{"experts_per_token": 2, "activation": "swiglu", "router_score": "sigmoid", "balance_bias": false, "optimizer": "muon_variant", "grad_clip": 1.0, "seq_len": 1024, "dataset": "wikipedia_en"}
Below are experts of layer 5 (counted from 0) of a mixture-of-experts language model. Rows are named router (the router's row for the expert) and show model dimensions 0-127. Each number is 50 + 12 x the weight over its row's rms, rounded and kept within 0 to 99.
After each expert's rows: a language model's description of what the expert responds to. This comes from a sample of Wikipedia text that the model never trained on.

# expert 4
router:61 36 68 42 24 42 40 57 71 44 78 41 49 49 37 61 69 55 60 50 49 47 79 36 43 22 47 71 59 59 31 68 55 37 32 47 48 51 30 54 17 50 46 23 59 39 50 49 61 52 42 41 61 54 36 54 45 72 44 48 47 34 41 35 43 68 33 30 40 39 50 45 55 51 46 65 53 53 35 52 42 60 75 71 41 34 25 43 74 48 63 33 50 35 46 51 56 61 68 36 63 49 62 47 76 49 48 56 38 40 66 35 31 27 42 51 51 48 62 68 49 46 54 39 47 59 61 46
It responds to: Parenthetical dates, lifespans. Year ranges and date fragments inside parentheses, such as –19, –2015, present, born, plus other short parenthetical notes like (C) or (Polish edition).

# expert 16
router:42 32 59 45 32 53 30 57 62 52 75 31 49 31 51 66 75 50 53 63 39 52 54 34 64 46 48 50 60 42 55 67 54 32 35 30 49 39 44 82 46 48 31 36 56 34 69 65 43 35 36 31 65 60 54 44 41 65 47 45 45 44 28 42 40 64 50 48 26 41 51 63 55 57 45 57 23 49 58 63 40 60 41 57 48 33 43 54 54 37 47 46 48 43 61 36 49 49 55 52 76 48 55 71 65 57 46 68 43 43 45 35 56 42 35 61 43 59 72 54 22 55 65 37 14 67 52 44
It responds to: Adverbs, connectives, prepositions. Function words in running narrative prose such as there, after, due, However, it, during, often after a period or comma, e.g. died there, after she stabbed.

# expert 7
router:66 43 85 28 38 44 35 46 62 73 85 26 52 56 58 64 59 46 49 74 48 51 47 22 61 43 43 72 54 29 38 50 69 42 26 38 76 53 38 61 35 32 37 37 50 46 57 41 42 42 36 46 58 62 52 49 38 53 60 32 47 45 44 40 53 57 47 50 42 47 55 51 59 47 45 56 48 39 48 56 60 50 59 63 50 29 43 46 61 62 58 32 54 40 65 41 53 64 55 34 41 38 43 71 79 51 50 62 38 64 72 49 29 44 44 39 57 37 67 49 53 47 39 44 50 56 67 42
It responds to: Main clause verbs. Finite or past-participle verbs after a subject or auxiliary in narrative prose, such as was, became, served, produced, buried.

# expert 12
router:59 30 38 41 36 43 36 60 47 42 60 49 45 45 28 44 67 51 53 82 61 50 64 34 60 31 49 45 71 54 46 57 40 41 47 46 61 66 36 59 29 42 19 28 52 61 46 68 56 45 43 36 70 52 47 48 59 55 63 30 42 35 41 40 36 50 36 34 40 41 45 49 61 42 47 53 42 38 50 51 47 39 51 64 68 33 48 46 63 39 45 34 63 49 66 49 47 59 61 46 28 41 48 44 59 60 29 37 49 63 49 09 49 45 39 49 52 40 52 55 51 43 56 38 47 68 58 54
It responds to: Opening brackets and quotes. Opening parentheses, quotation marks, slashes and brackets, often before pronunciations, subtitles or credit roles, e.g. (/ˈ, "Hurst", (sound effects editors); also CJK and emoji bytes.

# expert 0
router:69 42 71 34 28 37 26 55 81 51 61 39 47 55 72 60 69 56 53 69 42 57 50 36 57 21 53 57 50 36 52 71 45 56 20 46 55 62 52 58 46 40 50 46 63 49 68 51 53 74 51 33 60 60 36 36 48 54 51 44 55 53 53 48 58 52 38 47 26 41 57 51 69 63 49 65 53 37 59 70 50 34 63 45 77 38 51 54 47 71 49 35 50 46 53 57 55 52 45 37 61 47 53 58 52 51 39 24 30 49 44 38 55 47 57 50 59 36 40 50 41 47 61 38 40 62 53 38
It responds to: Personal names in lists. First names and surname pieces of people in credits, cast lists and citations, also institution words, e.g. David, Fred(erick), University Press.

# expert 23
router:56 48 67 21 46 34 27 47 64 69 71 36 49 45 45 57 48 66 54 54 50 57 62 36 69 35 57 60 53 40 62 53 53 31 29 46 61 49 37 51 24 40 34 44 62 54 40 73 50 33 49 41 55 47 46 53 60 61 71 45 45 43 33 48 46 58 48 60 35 61 42 47 66 57 31 56 49 39 63 65 62 46 63 69 60 37 64 52 54 55 50 28 71 63 35 49 59 52 53 32 61 50 40 62 51 77 44 39 35 60 54 44 64 49 56 54 56 38 54 61 60 49 47 39 50 68 63 34
It responds to: Auxiliaries and modals. Auxiliaries, modals, negation and verbs after pronoun subjects, such as have, could, not, had, including verbs in song titles like Know, Need.

# expert 20
router:68 39 61 39 19 25 12 56 68 72 56 32 48 49 38 54 49 55 56 65 64 50 65 28 62 41 37 59 76 15 55 50 61 30 52 22 52 60 39 43 26 43 42 51 67 63 42 65 54 38 28 41 61 30 54 50 61 56 46 44 59 47 36 64 46 35 52 56 43 49 53 46 59 55 52 72 48 35 37 67 52 53 66 39 43 49 52 50 63 51 54 46 45 49 47 43 27 53 64 38 45 20 52 35 70 33 50 51 52 73 52 49 45 12 37 55 44 46 50 49 40 70 44 32 45 57 66 59
It responds to: Mid-word fragments. Word pieces in the middle of longer words, mostly Latinate stems and syllables after a prefix, e.g. circum-c-ised, trans-lu-cent, dis-app-eared, un-signed.

# expert 6
router:73 49 69 31 28 35 11 45 59 57 61 19 47 56 53 57 56 54 56 47 65 50 49 27 63 45 39 66 63 55 69 46 41 45 43 42 68 51 41 68 53 48 36 33 56 44 61 50 55 41 30 45 51 63 50 49 59 49 47 31 46 53 22 30 62 50 28 47 35 36 51 63 52 50 46 68 57 37 48 54 50 81 65 46 60 43 42 51 49 49 57 44 63 41 36 64 41 34 47 55 56 32 59 65 36 43 39 34 31 57 50 56 60 56 49 51 51 43 77 51 34 77 51 31 46 49 60 27
It responds to: Nouns and determiners after articles. Determiners, quantifiers and common nouns in narrative prose, often after the or a, such as a, several, him, care, rest.

# expert 28
router:53 25 60 25 49 58 45 60 60 50 60 42 49 40 41 42 63 49 56 46 65 65 43 54 65 40 54 40 74 23 38 68 68 22 40 35 56 53 27 54 45 45 48 32 53 59 48 47 76 42 32 50 52 40 54 61 61 59 81 39 46 59 43 41 34 43 30 31 17 49 50 62 64 70 58 51 67 29 48 70 48 52 50 37 53 17 58 47 63 32 42 53 73 26 37 46 45 58 33 28 58 19 58 66 74 64 37 56 49 65 56 51 41 38 49 27 64 50 47 56 32 63 77 33 37 43 36 34
It responds to: Empty or numeric table cells. Blank spaces, pipes and semicolons between zeros, dashes and small numbers in dense stats and match-record tables, e.g. 0 | 0 |, W; L; W.

# expert 10
router:49 36 58 35 43 47 37 50 63 74 74 28 39 47 52 61 64 58 66 40 48 60 69 47 58 39 48 44 68 39 50 75 53 24 45 37 54 44 54 54 48 42 21 49 57 54 64 45 45 45 34 28 54 59 52 39 37 56 60 29 52 32 30 51 40 60 45 50 40 45 47 44 58 73 37 49 42 39 71 53 48 61 48 42 57 47 57 48 48 45 47 40 65 43 54 44 47 42 44 56 45 56 57 49 44 58 26 61 42 65 48 45 36 40 42 63 60 41 50 57 51 46 52 27 46 72 62 49
It responds to: Clause and list connectors. Commas, and, and clause-linking words joining list items or clauses, such as and, but, which, where, when, although.

# expert 13
router:48 29 55 48 43 60 35 57 53 56 60 39 47 55 35 61 53 88 69 40 45 73 65 18 64 35 37 50 60 47 39 74 56 40 37 41 59 66 49 51 28 40 48 31 68 51 61 53 46 51 37 53 53 49 51 54 42 65 36 40 35 36 36 49 42 58 39 33 48 47 48 56 61 52 53 59 34 39 35 55 41 63 49 48 53 35 48 61 54 59 63 40 54 43 67 30 40 69 63 55 47 41 43 55 32 43 43 46 56 54 57 36 52 48 52 54 61 44 50 44 42 61 41 28 49 59 64 54
It responds to: Closing punctuation. Closing parentheses, quotes and brackets ending names, list items and table cells, such as (film), Now!", (559 inhabitants).

# expert 15
router:68 43 68 44 32 65 21 56 60 52 59 26 39 53 57 52 59 74 48 59 59 54 67 32 67 36 55 69 58 29 58 47 40 45 34 64 57 52 32 73 37 39 48 34 50 53 43 53 51 39 56 45 47 45 48 34 47 46 68 54 42 40 43 47 40 31 55 43 46 51 56 66 68 47 41 66 36 35 50 69 51 52 48 58 53 45 44 34 37 50 40 59 47 64 40 46 34 53 43 50 51 43 50 58 65 47 51 55 41 49 42 33 35 50 77 51 51 46 58 68 49 43 39 54 48 58 38 40
It responds to: Table and section headers. Header words in table header rows and section titles, such as Votes, Candidate, Party, Game, Poetry, See also.

# expert 11
router:52 49 67 48 41 38 42 56 57 47 58 38 37 42 54 73 39 85 54 66 47 68 38 59 42 31 46 49 47 36 47 40 51 27 42 42 58 48 42 62 51 40 50 32 65 59 65 47 51 55 42 32 70 45 56 60 57 63 53 55 42 42 49 66 43 46 54 40 38 52 46 47 45 58 36 57 52 50 50 50 30 58 47 50 55 35 57 42 56 51 49 32 48 58 40 52 60 50 63 54 49 44 47 51 44 50 51 36 36 64 70 25 50 35 46 36 54 72 63 49 79 54 57 26 38 58 65 51
It responds to: Table row breaks. Line breaks and leading pipes starting wiki table rows, table separator rows like |---|---|, heading markers ===, and coordinate primes.

# expert 18
router:61 29 35 27 29 68 50 41 61 52 47 40 50 33 50 49 60 40 62 42 63 70 44 50 58 42 57 43 47 38 51 42 49 51 11 36 39 46 72 82 34 63 48 43 62 58 65 48 48 45 60 47 76 39 48 65 36 53 54 42 35 33 38 44 65 52 50 47 48 47 45 74 58 72 49 65 42 37 48 52 49 69 55 48 59 39 51 48 73 59 58 47 62 51 39 40 55 55 50 38 50 52 68 78 75 63 49 65 50 58 56 59 42 46 33 52 49 71 54 59 38 41 65 44 42 58 55 38
It responds to: Census and table statistics. Table pipes, numbers and statistic words in census, demographic and election data, such as makeup, population, households, votes, %.

# expert 14
router:45 46 50 49 50 49 29 56 65 56 68 41 66 56 33 73 66 70 62 61 55 37 69 30 54 34 71 67 44 61 27 61 66 43 39 40 51 56 44 57 41 46 40 41 60 49 62 41 58 37 38 46 57 58 58 45 49 62 67 36 49 38 39 48 33 45 42 51 33 61 63 45 69 66 53 72 41 34 36 52 48 55 57 40 55 30 51 49 60 57 48 32 67 42 50 49 59 51 53 38 61 51 46 39 54 63 46 45 32 55 61 25 56 24 48 35 49 51 53 68 50 73 45 48 47 61 52 56
It responds to: Infinitive to and modals. Infinitive to after verbs or nouns, plus modals and directional prepositions, such as to be, could, will, into, moved to.

# expert 35
router:79 40 63 31 39 51 30 60 68 65 56 41 29 50 62 66 50 62 50 58 51 52 48 20 81 30 39 44 62 30 39 48 57 45 29 41 45 37 57 48 30 56 20 25 70 35 52 51 67 54 43 54 64 48 57 34 67 61 43 45 36 37 28 53 52 42 40 55 27 45 52 39 89 54 59 57 47 36 51 55 51 51 67 38 57 28 56 61 56 66 31 35 75 55 42 31 44 40 54 43 45 39 35 41 62 48 37 39 55 46 75 45 62 44 54 50 52 55 64 66 37 50 65 34 13 70 50 39
It responds to: Foreign name pieces. Lowercase word pieces inside non-English names, especially Asian, Slavic and Indian ones, such as H(ika)ru, Gha(d)ge, Bir(b)hum, Al (Khar)rara.

# expert 36
router:70 41 49 48 32 38 44 57 59 70 63 35 48 62 55 64 59 47 56 37 42 61 63 29 73 42 36 54 54 44 49 65 64 27 51 51 37 40 40 65 40 62 40 46 60 66 50 43 52 63 48 35 54 76 41 24 55 50 54 42 48 22 49 59 49 44 28 44 30 40 57 58 63 62 58 59 54 38 41 51 31 40 62 47 43 43 65 30 66 52 54 41 75 45 59 52 42 55 64 49 55 48 61 58 52 59 52 39 46 79 57 43 38 55 39 66 55 73 51 51 35 62 57 34 51 52 48 37
It responds to: Place and location words. Geographic and address words in descriptions of places, such as County, Township, Avenue, River, village, located, St Louis, Isle of Wight.

# expert 19
router:74 39 63 50 51 43 39 51 60 45 49 56 48 28 62 57 64 78 79 49 41 55 56 43 62 36 66 52 65 25 36 75 63 46 52 39 59 43 27 53 36 48 31 30 65 70 36 37 54 49 47 37 57 51 48 54 44 43 55 55 39 24 61 51 61 52 42 35 40 46 46 51 69 55 50 63 52 30 45 62 61 54 53 48 64 27 58 56 47 66 56 41 70 28 40 45 36 53 38 44 59 38 54 69 72 58 50 41 53 52 56 45 43 50 41 51 45 42 62 68 44 60 43 33 45 50 61 57
It responds to: List item markers. Dashes, pipes and numbered markers (1., 2.) opening list items or table cells, as in ranked lists, timelines and race results.

# expert 38
router:74 52 49 25 52 34 36 51 57 67 57 32 46 43 50 60 51 47 44 67 53 53 45 25 55 34 26 60 54 43 57 72 65 43 56 37 38 42 68 78 33 52 46 40 41 54 56 53 50 43 47 21 48 44 44 39 44 47 59 65 40 65 37 55 52 33 42 59 37 53 56 48 75 64 41 59 56 52 45 65 53 58 45 41 42 34 46 46 69 51 54 59 56 61 53 40 29 49 53 46 56 40 47 57 71 56 36 45 41 59 56 47 42 45 58 58 49 60 43 36 63 39 56 33 55 46 59 56
It responds to: Foreign and Latin name pieces. Word pieces inside non-English names and Latin species names, such as -ensis, -ović, -osa, de.

# expert 17
router:46 47 59 39 43 53 42 53 65 48 73 24 52 39 62 60 62 71 55 40 38 45 45 64 69 45 52 45 35 36 45 62 66 32 44 40 60 65 38 46 47 58 42 38 50 60 58 49 45 38 56 39 66 62 52 71 35 59 54 54 57 46 34 50 34 41 42 55 44 33 38 43 51 52 48 54 47 40 56 57 32 49 70 61 50 38 59 50 56 50 42 52 67 27 33 37 52 39 65 38 53 39 35 56 53 51 35 64 51 45 46 25 46 20 53 51 29 41 55 64 44 42 49 45 43 56 56 42
It responds to: Years and name endings. Years and final words of institution or award names, often after of/in, such as 2005, century, College of Defence, World War I.

# expert 21
router:54 47 52 42 24 31 39 59 58 47 66 43 48 63 56 53 50 55 60 60 52 70 63 45 51 46 60 68 66 44 63 38 44 43 44 41 72 38 48 61 34 56 46 44 78 47 65 61 61 66 51 30 64 54 78 72 73 54 45 57 30 23 43 51 41 43 37 48 53 48 54 39 76 59 51 79 48 50 54 54 34 54 45 46 59 15 53 61 62 39 57 33 59 47 39 39 45 61 50 55 71 48 74 74 40 45 34 54 36 51 46 35 47 45 46 45 65 52 52 58 59 44 37 42 33 71 55 34
It responds to: Units and measures. Measurement units and counted nouns right after numbers, such as km, ft, kW, m, inhabitants, plus numbers in tables and coordinates.

# expert 1
router:68 46 66 34 12 58 17 44 67 60 64 20 67 36 81 64 64 68 49 51 54 71 59 49 59 41 43 54 58 42 44 54 52 48 36 51 57 55 30 57 55 39 47 50 67 48 37 44 53 54 42 45 59 54 48 43 62 61 47 40 57 49 38 38 45 54 50 33 49 47 44 60 46 39 32 48 52 40 48 68 42 54 67 50 64 45 37 66 44 51 56 36 40 60 41 45 51 48 42 45 50 34 41 65 54 57 50 52 30 51 47 28 57 44 48 40 62 49 51 53 55 52 38 41 45 59 43 50
It responds to: Generic head nouns. Common nouns ending a noun phrase after the/his, often naming organizations, events or works, such as team, tournament, album, committee.

# expert 3
router:65 33 69 32 30 41 18 59 95 59 53 39 46 56 64 59 54 60 54 65 46 54 60 35 57 16 55 48 52 39 62 74 49 42 34 28 57 43 30 57 42 56 31 30 57 43 71 53 54 44 40 34 60 48 32 34 38 63 53 58 50 42 51 51 51 43 39 29 37 30 35 51 69 67 59 66 57 34 53 61 49 44 55 49 55 37 41 46 54 63 45 29 59 49 49 50 40 66 60 50 46 51 46 54 59 52 39 34 57 57 49 36 53 40 51 53 56 49 57 64 46 56 66 45 36 71 61 43
It responds to: Name-start tokens. First word or word piece of personal and place names, often in tables or lists, such as Tim, Al, San, Je(mma).

# expert 26
router:64 34 53 33 37 56 30 56 58 68 71 43 49 52 51 56 67 60 63 52 40 63 63 14 66 24 31 68 58 30 42 51 62 43 31 37 54 53 63 50 41 72 40 53 67 51 51 27 63 49 44 43 68 62 57 41 52 71 59 41 45 50 18 49 45 53 49 57 54 44 65 50 57 48 32 75 43 50 51 69 47 43 79 42 54 38 43 50 43 59 38 26 53 34 42 52 39 44 54 51 56 52 50 51 52 66 47 57 42 56 53 41 46 26 45 67 29 38 50 47 52 61 46 25 53 66 65 46
It responds to: Word-final suffixes. Final suffix pieces finishing English words and names, often in titles, such as -ing, -ed, -able, -ized, -ative.

# expert 30
router:55 56 57 36 38 49 46 60 47 48 56 46 53 52 57 56 63 53 52 50 51 40 67 24 55 52 50 55 40 42 48 46 38 54 43 41 59 43 47 62 34 43 51 42 58 52 52 48 56 65 47 34 66 55 47 37 50 44 59 45 39 20 52 61 49 28 27 27 45 54 49 51 64 48 33 65 53 35 60 58 59 66 57 65 67 26 56 40 51 68 53 53 69 41 27 58 42 51 59 42 56 48 49 42 60 51 35 58 42 50 54 58 42 43 54 49 48 49 64 75 43 51 58 35 42 62 68 49
It responds to: Numbers in tables. Number tokens after pipes, colons or slashes in tables, scores, times and coordinates, such as 3, 21, 38.

# expert 39
router:53 25 70 32 43 64 43 53 71 61 64 32 41 42 76 57 45 63 39 45 52 41 54 18 59 37 49 55 58 23 46 63 58 24 44 32 68 51 53 52 42 45 24 41 49 56 69 40 50 32 12 32 56 54 30 34 45 59 34 49 48 46 49 58 43 53 45 55 37 30 54 40 65 61 48 53 44 34 63 54 40 49 52 35 54 22 41 50 72 57 35 47 57 45 58 60 47 41 53 69 39 34 48 55 51 73 34 45 54 65 49 43 37 33 47 50 43 44 45 53 58 57 56 47 36 53 54 59
It responds to: Clause and list connectors. Commas, colons and introducers of examples or names after a phrase, such as such, as, including, named, titled.

# expert 34
router:60 36 67 48 46 54 50 55 68 55 66 27 58 35 58 63 53 39 53 55 51 55 82 36 82 29 52 68 59 42 50 49 59 40 39 38 47 21 59 54 49 51 52 64 75 52 66 35 56 39 41 23 59 57 36 50 45 63 51 40 51 44 36 61 45 33 50 37 25 52 50 49 64 44 39 55 65 39 62 51 38 46 70 66 45 39 52 61 52 55 60 29 54 43 48 49 41 56 58 34 70 36 58 64 59 64 49 37 54 53 57 48 50 28 45 42 62 55 61 39 56 58 46 60 40 46 65 36
It responds to: Infobox field labels. Colons, dashes and field names in infobox and taxobox lists, such as Genus, Coordinates, Website, Born, Class:.

# expert 37
router:46 30 54 43 37 37 32 58 55 84 82 39 55 32 40 58 61 75 44 37 49 61 50 37 72 26 44 36 64 44 49 53 47 46 52 49 58 40 35 57 36 32 32 41 61 46 52 57 57 50 40 40 67 43 39 57 58 61 56 73 29 45 34 69 30 51 34 36 46 27 58 62 55 52 60 58 58 41 28 69 50 50 55 63 53 39 54 57 47 56 59 60 71 56 41 51 34 52 43 19 54 60 63 35 50 63 34 69 52 52 60 24 42 46 46 40 56 34 62 56 53 71 35 49 39 59 53 35
It responds to: Sentence and section breaks. Sentence-final periods, line breaks and == heading markers at paragraph and section boundaries, such as UK., ==Songs==, 2015.

# expert 22
router:67 47 72 31 19 55 16 52 69 60 56 11 52 55 69 60 45 58 55 58 46 54 58 36 59 55 54 61 61 40 31 55 52 43 42 32 43 60 34 54 47 60 37 49 58 56 58 50 67 43 43 52 44 37 47 39 47 82 55 49 52 40 43 49 57 45 53 40 41 56 47 56 55 52 43 71 52 42 38 59 60 57 56 54 51 32 45 51 56 63 52 49 42 46 41 50 29 38 50 46 52 45 62 53 48 45 52 55 44 76 47 45 41 36 47 58 62 46 52 59 41 60 43 34 56 28 65 40
It responds to: Abstract and topical nouns. Content nouns and noun stems after articles or of, often topical or abstract, such as social, music, water, pressure, damage.

# expert 32
router:70 32 45 45 34 37 20 59 74 78 63 28 51 49 67 59 48 45 52 52 50 54 64 21 52 27 29 56 60 41 49 47 56 52 53 36 51 57 38 58 51 54 37 46 73 36 39 35 51 35 35 50 55 56 43 44 42 59 56 62 49 37 53 48 44 42 40 33 42 31 49 50 46 41 51 50 48 47 57 83 56 48 51 45 62 45 26 52 67 41 71 37 66 54 58 58 43 43 48 38 51 31 51 72 45 46 35 61 38 45 50 41 40 39 46 46 57 41 47 75 41 47 47 32 43 61 64 59
It responds to: Determiners and modifiers. Articles and possessives such as the, a, its, his, their, and adjectives right after them, e.g. the new musical, the inaugural, the main.

# expert 8
router:74 35 48 60 45 32 40 71 77 48 56 43 42 59 50 44 50 45 35 52 56 65 63 30 52 38 53 48 45 42 42 65 43 36 50 47 43 53 48 49 51 37 33 38 52 35 44 41 42 47 33 45 66 62 57 37 51 66 62 54 47 38 35 50 36 42 49 39 40 34 47 40 58 57 44 63 53 38 59 48 42 34 58 49 50 52 71 51 45 53 53 51 61 38 49 35 47 45 64 38 71 37 53 54 54 59 37 61 43 41 52 44 35 55 37 59 44 59 50 52 47 53 63 26 42 55 63 47
It responds to: Month names in dates. Month names in full dates, especially in tables, infoboxes and lifespans, e.g. October 8, 2012, 5 June 2019, plus commas and years nearby.

# expert 25
router:61 37 63 35 43 41 36 57 66 56 69 44 46 46 47 66 44 64 27 52 45 70 54 40 58 46 50 39 43 55 60 53 47 20 43 39 71 84 49 55 36 54 56 28 64 54 60 41 46 34 39 49 63 53 44 45 63 62 69 60 46 39 31 47 45 47 48 48 31 39 52 49 49 47 58 52 47 37 53 46 59 65 53 71 68 21 58 64 51 48 40 33 57 63 62 42 45 56 57 48 41 65 48 56 50 72 35 51 51 46 64 39 36 21 50 42 66 50 45 73 52 58 58 56 33 59 60 46
It responds to: Plural endings. Plural suffix s and plural nouns ending a phrase, such as partnership-s, sets, areas, vocals, pirates, plus possessive 's.

# expert 5
router:60 28 52 63 66 49 15 69 51 36 57 55 54 42 58 54 53 69 59 61 53 60 73 16 68 33 41 45 57 40 40 54 57 43 28 43 46 42 48 52 35 44 26 28 59 52 51 44 60 51 42 38 70 48 48 42 45 54 61 50 49 35 39 48 45 57 37 57 28 51 60 60 72 67 66 67 42 27 43 75 51 52 61 49 68 24 48 49 57 64 46 34 53 54 55 48 43 49 50 54 58 53 43 60 63 59 33 51 46 63 57 37 43 51 46 55 47 51 51 62 47 56 32 27 35 60 46 57
It responds to: Name-internal word pieces. Middle and final word pieces inside rare proper names, mostly surnames and taxon names, such as Shaidulla-ev, Stra-til, Navas-ero.

# expert 33
router:51 36 62 48 28 45 30 58 65 62 60 37 47 36 49 66 62 63 65 55 41 56 59 38 70 41 57 55 71 30 27 49 51 39 27 41 61 46 39 61 46 28 28 47 53 55 50 36 67 41 36 16 63 43 31 43 51 58 45 52 50 35 50 31 52 45 45 30 25 52 34 51 56 54 22 64 54 33 50 57 39 41 41 55 59 38 40 46 53 67 58 16 41 48 25 49 58 54 51 41 59 52 57 60 50 67 52 44 32 41 61 51 48 36 49 61 66 47 62 53 46 78 55 29 63 48 55 40
It responds to: List dashes, role words. Dashes starting infobox-style lines like "- Director:", hyphens inside compounds, and job-title words such as deputy, professor, member.

# expert 24
router:60 27 46 20 52 57 40 56 72 61 66 41 43 51 48 67 61 70 36 72 49 57 53 44 52 41 38 51 58 39 51 70 39 32 29 49 46 59 48 55 37 60 37 29 53 62 55 45 49 40 31 41 63 50 49 45 52 61 44 52 50 58 39 22 36 73 35 50 28 48 58 56 58 50 58 69 45 50 41 63 43 52 69 57 35 23 37 53 65 48 44 37 41 53 46 47 40 51 54 57 49 47 36 40 67 63 48 61 44 57 47 34 59 39 56 65 53 49 52 44 40 42 63 32 41 47 61 48
It responds to: Table cell separators. Pipe separators in sports results, discographies and rosters, usually after a score, duration or team name, e.g. L 60–72 |, 2:31 |; also Won, Nominated.

# expert 31
router:52 43 85 51 45 33 30 56 63 50 66 40 48 52 59 74 54 64 46 48 58 57 60 40 64 22 47 40 49 32 36 45 42 48 42 43 44 47 53 50 35 41 33 47 65 60 56 49 54 46 44 54 55 66 31 34 51 59 46 38 30 48 58 51 44 59 40 59 36 47 51 55 62 83 38 65 44 48 48 53 32 52 48 64 46 29 51 62 55 50 33 30 53 39 38 58 41 45 52 63 53 72 39 55 54 60 45 51 41 42 47 48 48 44 40 46 58 48 41 53 54 53 51 28 35 50 49 28
It responds to: Capital-letter abbreviations. Single capital letters or short capital pieces inside acronyms, codes and initials, such as CV, NES, GBR, KELB-LP, Honda(J)et.

# expert 9
router:83 40 44 41 50 42 32 55 62 48 71 46 37 51 60 68 62 66 67 65 49 44 51 37 67 32 54 43 52 38 34 65 31 35 36 54 69 57 49 65 45 49 44 34 67 63 44 51 57 33 40 31 66 57 31 50 52 58 67 51 44 44 41 52 53 48 46 44 36 40 55 48 67 70 45 65 43 29 55 73 59 46 62 53 49 30 52 58 54 47 49 31 62 26 62 53 34 53 45 40 56 51 51 66 45 58 44 61 48 50 49 27 52 26 37 29 74 38 51 55 47 48 72 33 33 56 53 38
It responds to: Function words, titles. Articles, prepositions and conjunctions starting a new phrase, such as the, of, how, plus "of" and King inside names like Isle of Man.

# expert 27
router:46 42 66 43 43 50 36 60 68 48 62 58 51 50 23 70 49 64 84 53 35 54 66 48 55 41 50 49 44 57 34 57 41 25 30 54 45 70 45 58 42 44 43 52 50 42 63 62 42 57 46 37 61 36 28 64 51 35 69 38 53 52 42 57 67 30 34 39 35 41 45 52 62 82 41 57 47 38 50 44 60 59 52 46 52 30 63 51 57 57 56 47 54 53 34 49 29 54 71 62 57 43 44 47 49 58 49 56 58 43 53 20 56 48 62 62 69 54 68 59 46 46 62 43 40 34 45 36
It responds to: Possessives and group nouns. Apostrophes in possessives and contractions (That's, person's), nouns like people, women, million, percent signs, and = after title headings.

# expert 2
router:55 31 64 39 42 17 24 55 77 81 69 20 40 50 51 62 55 54 72 46 36 49 63 49 60 33 42 47 50 35 39 80 46 31 35 32 72 37 50 56 42 72 32 42 64 40 52 55 50 60 39 40 63 57 50 41 52 64 39 38 46 44 42 50 41 59 38 42 44 36 65 57 71 51 38 57 35 37 52 52 45 53 58 61 60 35 49 52 50 56 59 39 45 41 43 41 55 53 58 46 48 66 56 51 60 53 27 64 53 59 52 28 54 41 63 65 52 40 47 60 57 53 33 28 59 70 55 50
It responds to: Prepositions before noun phrases. Prepositions opening a phrase before a determiner or noun, such as of, in, on, during, between, against, after.

# expert 29
router:53 47 48 45 15 57 33 51 68 60 56 35 51 34 41 61 44 64 48 60 54 35 43 39 61 46 34 37 50 25 43 52 58 46 58 56 52 47 45 66 49 71 40 50 63 43 54 40 56 45 31 28 63 62 33 40 51 67 58 44 47 45 54 55 38 55 28 37 45 43 47 46 51 53 51 49 53 51 50 48 51 79 55 72 60 44 47 46 72 48 39 41 56 46 52 49 39 63 70 64 45 34 50 43 57 44 36 53 37 57 71 26 48 52 44 54 43 60 55 66 33 59 77 27 55 44 66 45
It responds to: Places and nationalities. Country, region and nationality words and compass adjectives, such as States, British, India, Southeast, Italian, eastern.